{"hidden_act": "swiglu", "normalize_top_k": false, "num_attention_heads": 6, "rope_theta": 10000.0, "rope_fraction": 1.0, "init": "uniform", "init_std_qkv": 0.0615, "init_std_up": 0.0615, "learning_rate": 0.00133, "beta2": 0.95, "weight_decay": 0.098, "schedule": "wsd", "doc_mask": true}
Below are experts of layer 3 (counted from 0) of a mixture-of-experts language model. Rows are named router (the router's row for the expert), gate (a neuron's input weights, with its number), up (a neuron's input weights, with its number), down (a neuron's output weights, with its number) and show model dimensions 48-95. Each number is 128 + 32 x the weight over its row's rms, rounded and kept within 0 to 255. Numbers have three digits each.
After each expert's rows: a language model's description of what the expert responds to; "raises" lists some tokens whose logits its average output raises strongly, later layers aside. This comes from a sample of Wikipedia text that the model never trained on.

# expert 10
router:112147173103109118204133152136199097160149181128159137112141160115140144112115121092041119111084144174142101159138133061100084089127119080106116
gate0:150121078159164096120085159150130115086108154100170101096088153128131128107106190175163137106121154176130124157130112132147151160104104119131210
up0:132116143165181074148163165132121092131152120166063107118077127126139102142158163124123160162147081142176125085099109137111138147100109143035143
down0:125150140103086096205154025137123102176146147088132135150113087172091101113138099103150196138102152146124125131074159056126114090146120087117122
gate1:147153153079166159117078080112112170078185123121150172072131136145100151120087116074117169115149127123143133132118158087094057170076100112149190
up1:180102153147067141127159155187188167142112065101136154115136134100204073109136188160120122110123117112144166133124166135154128135109105137115031
down1:117165132220122103114164171136162200165085149140049121174111146112153129147175125169144088150122133121172199125113153100115186098110171131093113
gate2:144121115112174149113135104128124120212153146154124117130101155146133155149179187139117190096100121145075104147089074147158116142115110119116151
up2:121133073030122120141134130171131216180207169152103114139119088119093171142141171104192184129089135082097118163123096130133140158135170119135133
down2:130198115130129111157116105131130151150193136131196133140070115146123111159165078059129107127130171165155121138083099096147146143255121088121156
gate3:096137080128135168154120124130189029091130140138148140130106133116132149124152083184098070138117144102138102118119131167139145175175166117141146
up3:138062134150175095101058105147139146095148115174109097106089137080162136087137151149094146150097130122189085096125135181128137152144130129114117
down3:178143115149174216124162152164097153091188142146152101095141129110127161125157116149186143136152110148109144094097163156172214109075117160125083
gate4:153071149175072164127157070159118152117152118147122192095143129100127155088084101164071133097111126131168113117108111157161186165126093124140133
up4:151150129137145110100119137128141163130137099085101107137102154092165051108164114153142101164136124143128125128154169147156134187120168188097089
down4:089128129137169086165132122102094134158087168097114089165103172039131071103150101135171097129127175129139120054153143126071073108145079112066127
gate5:134118084127147127139123131147113165076124089125177108174172180127124174115156104126118106104119058106167196165071065121094117156160118122142135
up5:109131088172129102150108073121068147069170142180167132135164166143121195128098112093096147134150072119127165124102125092132156118113119201110104
down5:128155139092112119146101159099148167160142116158129155127139156178144161155160091111104134117210113147160138161154104119080091133128105141072154
What it handles: Commas and clause breaks
raises: " and", " in", ",", ".", " (", " of"

# expert 3
router:143166138148128155086129133112187135122107213115154075177104175153135105181123099169140147127148091078146164122171130158116164139133194116115178
gate0:225142140160119085151107104173153156119144139059143209148113154141106057127175166094124143125108155129128137042139127082126122150194148136141163
up0:165109096061144078137138091133081139120143102084117141129108142108169137175172128163146102071170166088117163137103186176120133100187123175123110
down0:128133086136167160174137130116107167188137119078152091120049134128109133137143094108100162119189140125131130197112065115104161150178141125132109
gate1:202116089099099139130111128120141144099191159141120105153131124123129066145115164106128095100108099091166093115132135090139168176097152173162164
up1:134138163165090150157151134138166130115161157147153143139112166141120169103058111093061140198126154132187147098110170152140135128125142107115114
down1:235160157135149161128181128100087164066138082129129092110128185090106125112074108105109096115107165184072115124121147118104117155102104067135160
gate2:149069184111119157202114125098090110080122129098172135107151133090155037076163197114098117095159158117110116134145122175141152052078159100087055
up2:111109141125115113101124130093127117130147177108164159102143119112075088129111164176097134121120112153104121092125132142153097109144148151141106
down2:142168081106130176133113134140114137134129122104098112075128151085090075169138101132145042121162088073123130152133119158132168172120187117109083
gate3:172139093069092159144153169094142129162135166176091136143078126106192112149132156083193108105113101135128102046135091153062122155102146182193120
up3:098151127167107115048192142135147109044097089105137165168105146130065147125183134151138075125131118090169063103141114110138116149100134130156131
down3:156096111122075119137135113101107117108101182126118109151105152181113131121144079182123140133083099140126126152143089137129176146126087111169069
gate4:080085133076083094114199149118139134097107139106097152114144171114121130193059094136134118172150135126122159118188162138108113091153075141106159
up4:116114194079075145137116092146118143141110153109065129108170147151116122189152152172136142109122119120103090119175126150102144107097104147189169
down4:150100143124123164094149088132125151138177129093120182101136132176135085174088101080189134081110118161150117110168121144069149188135123135104102
gate5:144107108143151158095121118155146126092124171067150139137130097143112092057070135141114074153134152153116174150162117129087115128091151114134112
up5:079105159128082140114133190160136119140177117139135097143140181098119134124112121120128232087091099078168091131046147130164103096156140130118136
down5:107100148160115119150117129064137107144172092128172127145136181163173141149160152159071112171160123157255126175131136184175148156025139125133122
What it handles: Lowercase g, racing words
raises: " in", ".", ",", " and", " on", ";"

# expert 13
router:096151114114127169141110164141116118159118101142136121123123212126118131157091188099108177130166066080136154105094125133118160112122110095150147
gate0:127090161173137190170194126170168182101065097090136114161134122163128118135115193141160107158168110149143154118159120112107087165119136114172139
up0:113147143101148165094112111170146186118104098096119078107173081088161137155159093126050170135119135096049133112134160092121128163117129075117148
down0:148096162183141061116088094146068145129121155192096135163106136120131153117145076088100169118146141079148145163144115088078132122062194108122095
gate1:140105164123112151118116161079144069152149172100119154172117116138154176187100195134111135095131104149129147086159168164112086180158097156161104
up1:100099112151140099146108079166078170085077118176130124105132115073097109121142127128090082169110158117133079087094088110173120090070145091082109
down1:097105136148189123170173131140049139131134140116142116175167144115152108111113054160110146095153143131131104122094177167082146112080104077101075
gate2:141137136089106134102170175118098148177110100089137172142175136096162102152079161132166153168180118152141145126112161135130195069156111154145097
up2:095111089139141140153085083088162099115145188174130091160128137116115121118135111124091078148074154111109112116121107124091099171127094127090169
down2:131122134119159201088122082133153140108148165192114120104091117134096118168123103151047123146027162067149092072149129112078117162081114124102150
gate3:131117075124161099185143170097158136086172066119144120091179189201148080110086100145119099123118114131102108115140131113098112174113176097150112
up3:152132163154131168171100182082090162186157078125116133172117156136157102136069088076158158113157173127126146137128120071076116176125129123104084
down3:102129130124152138138104172128133123157100109174129080137129133149125139082122082094152089213111099161185172070132109155136097179103115091132152
gate4:158138130090129132164170144167164156073150134133111175100129139197138103162124191143097113172174129096090126116125122114131119161175124112163103
up4:127192090153149164117129113162085204115115132082153155133118150098139113118124164119066110179120098119098132171150121149180116115154167142081111
down4:095109103155149147117136172120196151135150096128122174112161157102166143133111105160084182178140154200105150066147141106108176154164062140124148
gate5:157066162114151176124165138102156129132132154113192176175110103116192061097077092067181165131189084090130131097157116125139156115088095118131081
up5:094146129142166112116103107055159146125166172110117188163110113152172185099115068058138117146127157086143152166139129166097154145084121146168110
down5:083167129129088167153119081111109112126123118141158152169184135119153185179144118163136152150139086092035112175113105147143124124161141118131113
What it handles: Table row starts, word middles
raises: "=", "Scientific", "Member", "-", ").", ").\n\n"

# expert 1
router:121183117114056081112156122080124157096103106125117183111164056133237145122136096133118133151088121105150156145107129119165157119130134143161139
gate0:125092137159148121106160135145145099146138118131171064141125119157124189116137128150150190173160193107149120192133131165039120090174097145111093
up0:123151143115069183098131208106134098147170087086147164104088156175091085137158111150129112119111146122080158074131139151153086093157150133115116
down0:134108158036096184137167145119119095151181127094131081078096156148119115175138124117195157204143104153069117093096086149101042108149089132140119
gate1:105117124152145130078168117127202156071121130063087127064146132198086159107098088160164129091059150136144159101157095141095134113120105114138129
up1:158147126095133099172084128176120070101171069177139087108191127177196140118129178140088136144113134144100143190072112149182184089156132117150132
down1:104087158110136133128121176154158111107161121123137130143186123076153112129133126175129075099109131158159137089116088142099154128088138126141119
gate2:199171159134062146113151052099156144157122068126149065075078069154123122105132228101164159121141094125168112132142150141087105113103030107180131
up2:122118097105142123162096103075157116118122130167127092070067084135167163114098091109069146107111119091140055064078138092152084065137168125221121
down2:167108056130075099132160130163126106126196103147115161165096155163135124106104131173106049136159092187148040111141158136126114112131168128149086
gate3:093105106047161155116131145068180150081135138147182067111111131091130044147141184098078079113151158163158122145140147146165161140069100183157090
up3:153105163087146126109113110138064147135059099184125163139097141137067117126137067088132091112188176158131129176113142115154124167145127118138109
down3:134169133186115081133137139128081117099133137123129132143123212121116142127100136086174168106078095129094128098125075129145101096113102119124126
gate4:113087117120163095173153154082083053199152210146145161182094133110116134106117140131103106091148161105123036132139106135056089110147147156045132
up4:137143099094101126128113175118177089112124109090161119189162155126130197075151114117150153160161115125145136100101102119110098079095155098114122
down4:119105126136088078119125138144164134213104132198116103143116139091133191159179117126112129101132165113094169093145133108102115165116189173135084
gate5:166046128127074132128083174175159120104112096168153138143078121157113164078181128048106185181119130126131114073085131151124116116112057107091121
up5:138132053035145119157129151107080137144135208129089114063132169120132127125149114152116138121091103146181180139143104185116105102082106145168097
down5:144156158186182122161113086168101146139130110094096144103167122099086139158111192130095110127080174133166163124182139131103127128000152131164204
What it handles: Clause connectives and auxiliaries
raises: " a", " the", " ", " in", ",", " to"

# expert 14
router:240069165148094129089090105104147151118129104149113117036129077088096162106124126105186077161137138174179087105149128161167123143130143094083137
gate0:113110134093111121153111116143067132144129124124092125154106116138130130123157089123086126102147158109107075113076082086138166149142163105164121
up0:137160150107086129066153181089145071139085188134116134113097129131113078164110135104155090151106189127166124151192160094153110137127088075180118
down0:082116123094106166113119181170124190120135137025111109098142053144110116140130080123125113097103120124150101193071108135148109144109123129134122
gate1:150158164110140103121100168094168056125133182123125123142155133123096121159097145144165116135182086104127181107111157174129125181151147140185092
up1:141143085116088144090179126106156167138106171179156147090124133172103137136115169143165131119112145147066166156167132093137127125132108107151137
down1:167125162164097073107116166112125112115147138139149145165107118146138096169138162133104164164127177096171080143145128133097135150151113155103122
gate2:127170110116155153172164136073169128170137099128161135165151131147139160127169118132163178121089106111121145122156097126097089092127156142115152
up2:115143092108132103080102208120190120128115170132166103099087140143143148121081118139146061110117150126132148148190145132069101135155116091176142
down2:096185180152151123118111127123133136162106134132172125141154133132150090141132108202106145112139145113099102094135168114150074131194092125089130
gate3:131154146084142098157041201092155054105092138145069101138160182117097087162109129122121066092121079140116151083108132158090133122129121136164113
up3:143161090026065103180107128119135147075172179138169134186121128167194106103123107093119142140085107137107152088045127154179130126120133143076116
down3:193208066113116151079107092135143137129094065153152134121062113130135172126116102155112104091131078126122076091086162108164111079213104116153143
gate4:131098164157129166112185121128129189124092112140109135128069108124166124090113145184179172154113138127120172109152125107133107155118131146168212
up4:129169170083161171136174117050111159178114140147135149167155138139172090163069120076107157098119063094179076137108083138084170156123135136079093
down4:094048125190061172141151082180150179123192136111098099048090130105128092095131109174125142116169130089113094204156138113113157146088152098114135
gate5:093141133175097098129125146120179124098164197132127095136080124107099185142140102180100163136111106138133169162143118143150128103148095141102072
up5:162194160096183108157116149054091119133076147100100108110127185113090096104153137129104078154085163120120086113079136125154132102133149084198138
down5:124116151082135090130151140123112141060170135065142100140177147155072169082139145139114150163159151179049191146181102105093161079055119128122139
What it handles: Opening parenthesis, an, not
raises: "with", "from", "199", "200", "C", "c"

# expert 4
router:135167189155107092118137133156136107127133107101094130121108174152116100103172155149097146169132102155064148157140124141160167086134121149145158
gate0:156152114157142140139115138140128176131050101153164129093143162156123177088085086100113130089078103139066134172099110108196102128113073184127112
up0:148132153156201177121149164111135175150149067156071158132140143117148121095111125103113111123151123106092171136127151114137142107143155172154172
down0:093136112191078093098153056092142112115174129153059143123094161165126132134124125123173115102107064130084141139186148153124106132186145113116114
gate1:121149160063096067073174175091100143150121120077091144086134130116126070133072130129099120159086124171088091146064131110175065100133109129098099
up1:100165152100154096119100142068135101156159116088102122081158148151096103142081095132094060175090085168066100113086122108168100121153082153105092
down1:191141166069135121108082154079143073109136078051039142068134120142077084095083064114115107084154122185049149161100143078149122095201169086080148
gate2:128096137103114243220170081101172151124148121075111144109084094170142123068134141154143150197120226169085110132140117170102107191141153131171179
up2:113062117111116150152119117088179185152109163085157131113082078148133142126158138124117187171112159171089126123113112126131152185102138143199146
down2:139089159133095140139130149092128169116141154052157148105115135128114090151175154135116110110143207121065157175074111132086121112123096103189111
gate3:086156144129082137137085156098102132101200141152130150091103096149071074101099140138126117149133103122130110131090112181099149114122102156100130
up3:134138107132079054111153147095127173085062070131131078136141104107145105104113092115108159114106121112124078173139131078156099082092114149127145
down3:145145126115136110152081135149107073160107096083089148075156098128075155115106095168082136098163113129122147140106139107134118099180176091099159
gate4:182051156068142161137098121058142122148161104122137144176112129162106087130103147101078119141089168185112132165055134179085125161168151176166089
up4:120112145183054136127125108117128076169114171135052107125145156162077116105156123106147155090106168124075097202100144124155071166140108144205159
down4:141105158080114108147104144076085168117133156100134126081149109148137096090111098100131090172161157141123125151127132163110114099111110123101109
gate5:121125158093156178097070131172093071168118125101114157125143143120111175117153163139107148165068110147143101145063126173143144152114093125129113
up5:157087079115079108127194101196176143128121138087118049173133122181147146178085107196176137171141128164155114191118108148149183159144131160114171
down5:131123120115084138123126125083094087141127112169152105179144135115129097110165133129113113116134093091161194140093155119123134181111178167121064
What it handles: Subscripts and sentence periods
raises: ",", " (", ".", " and", "f", "a"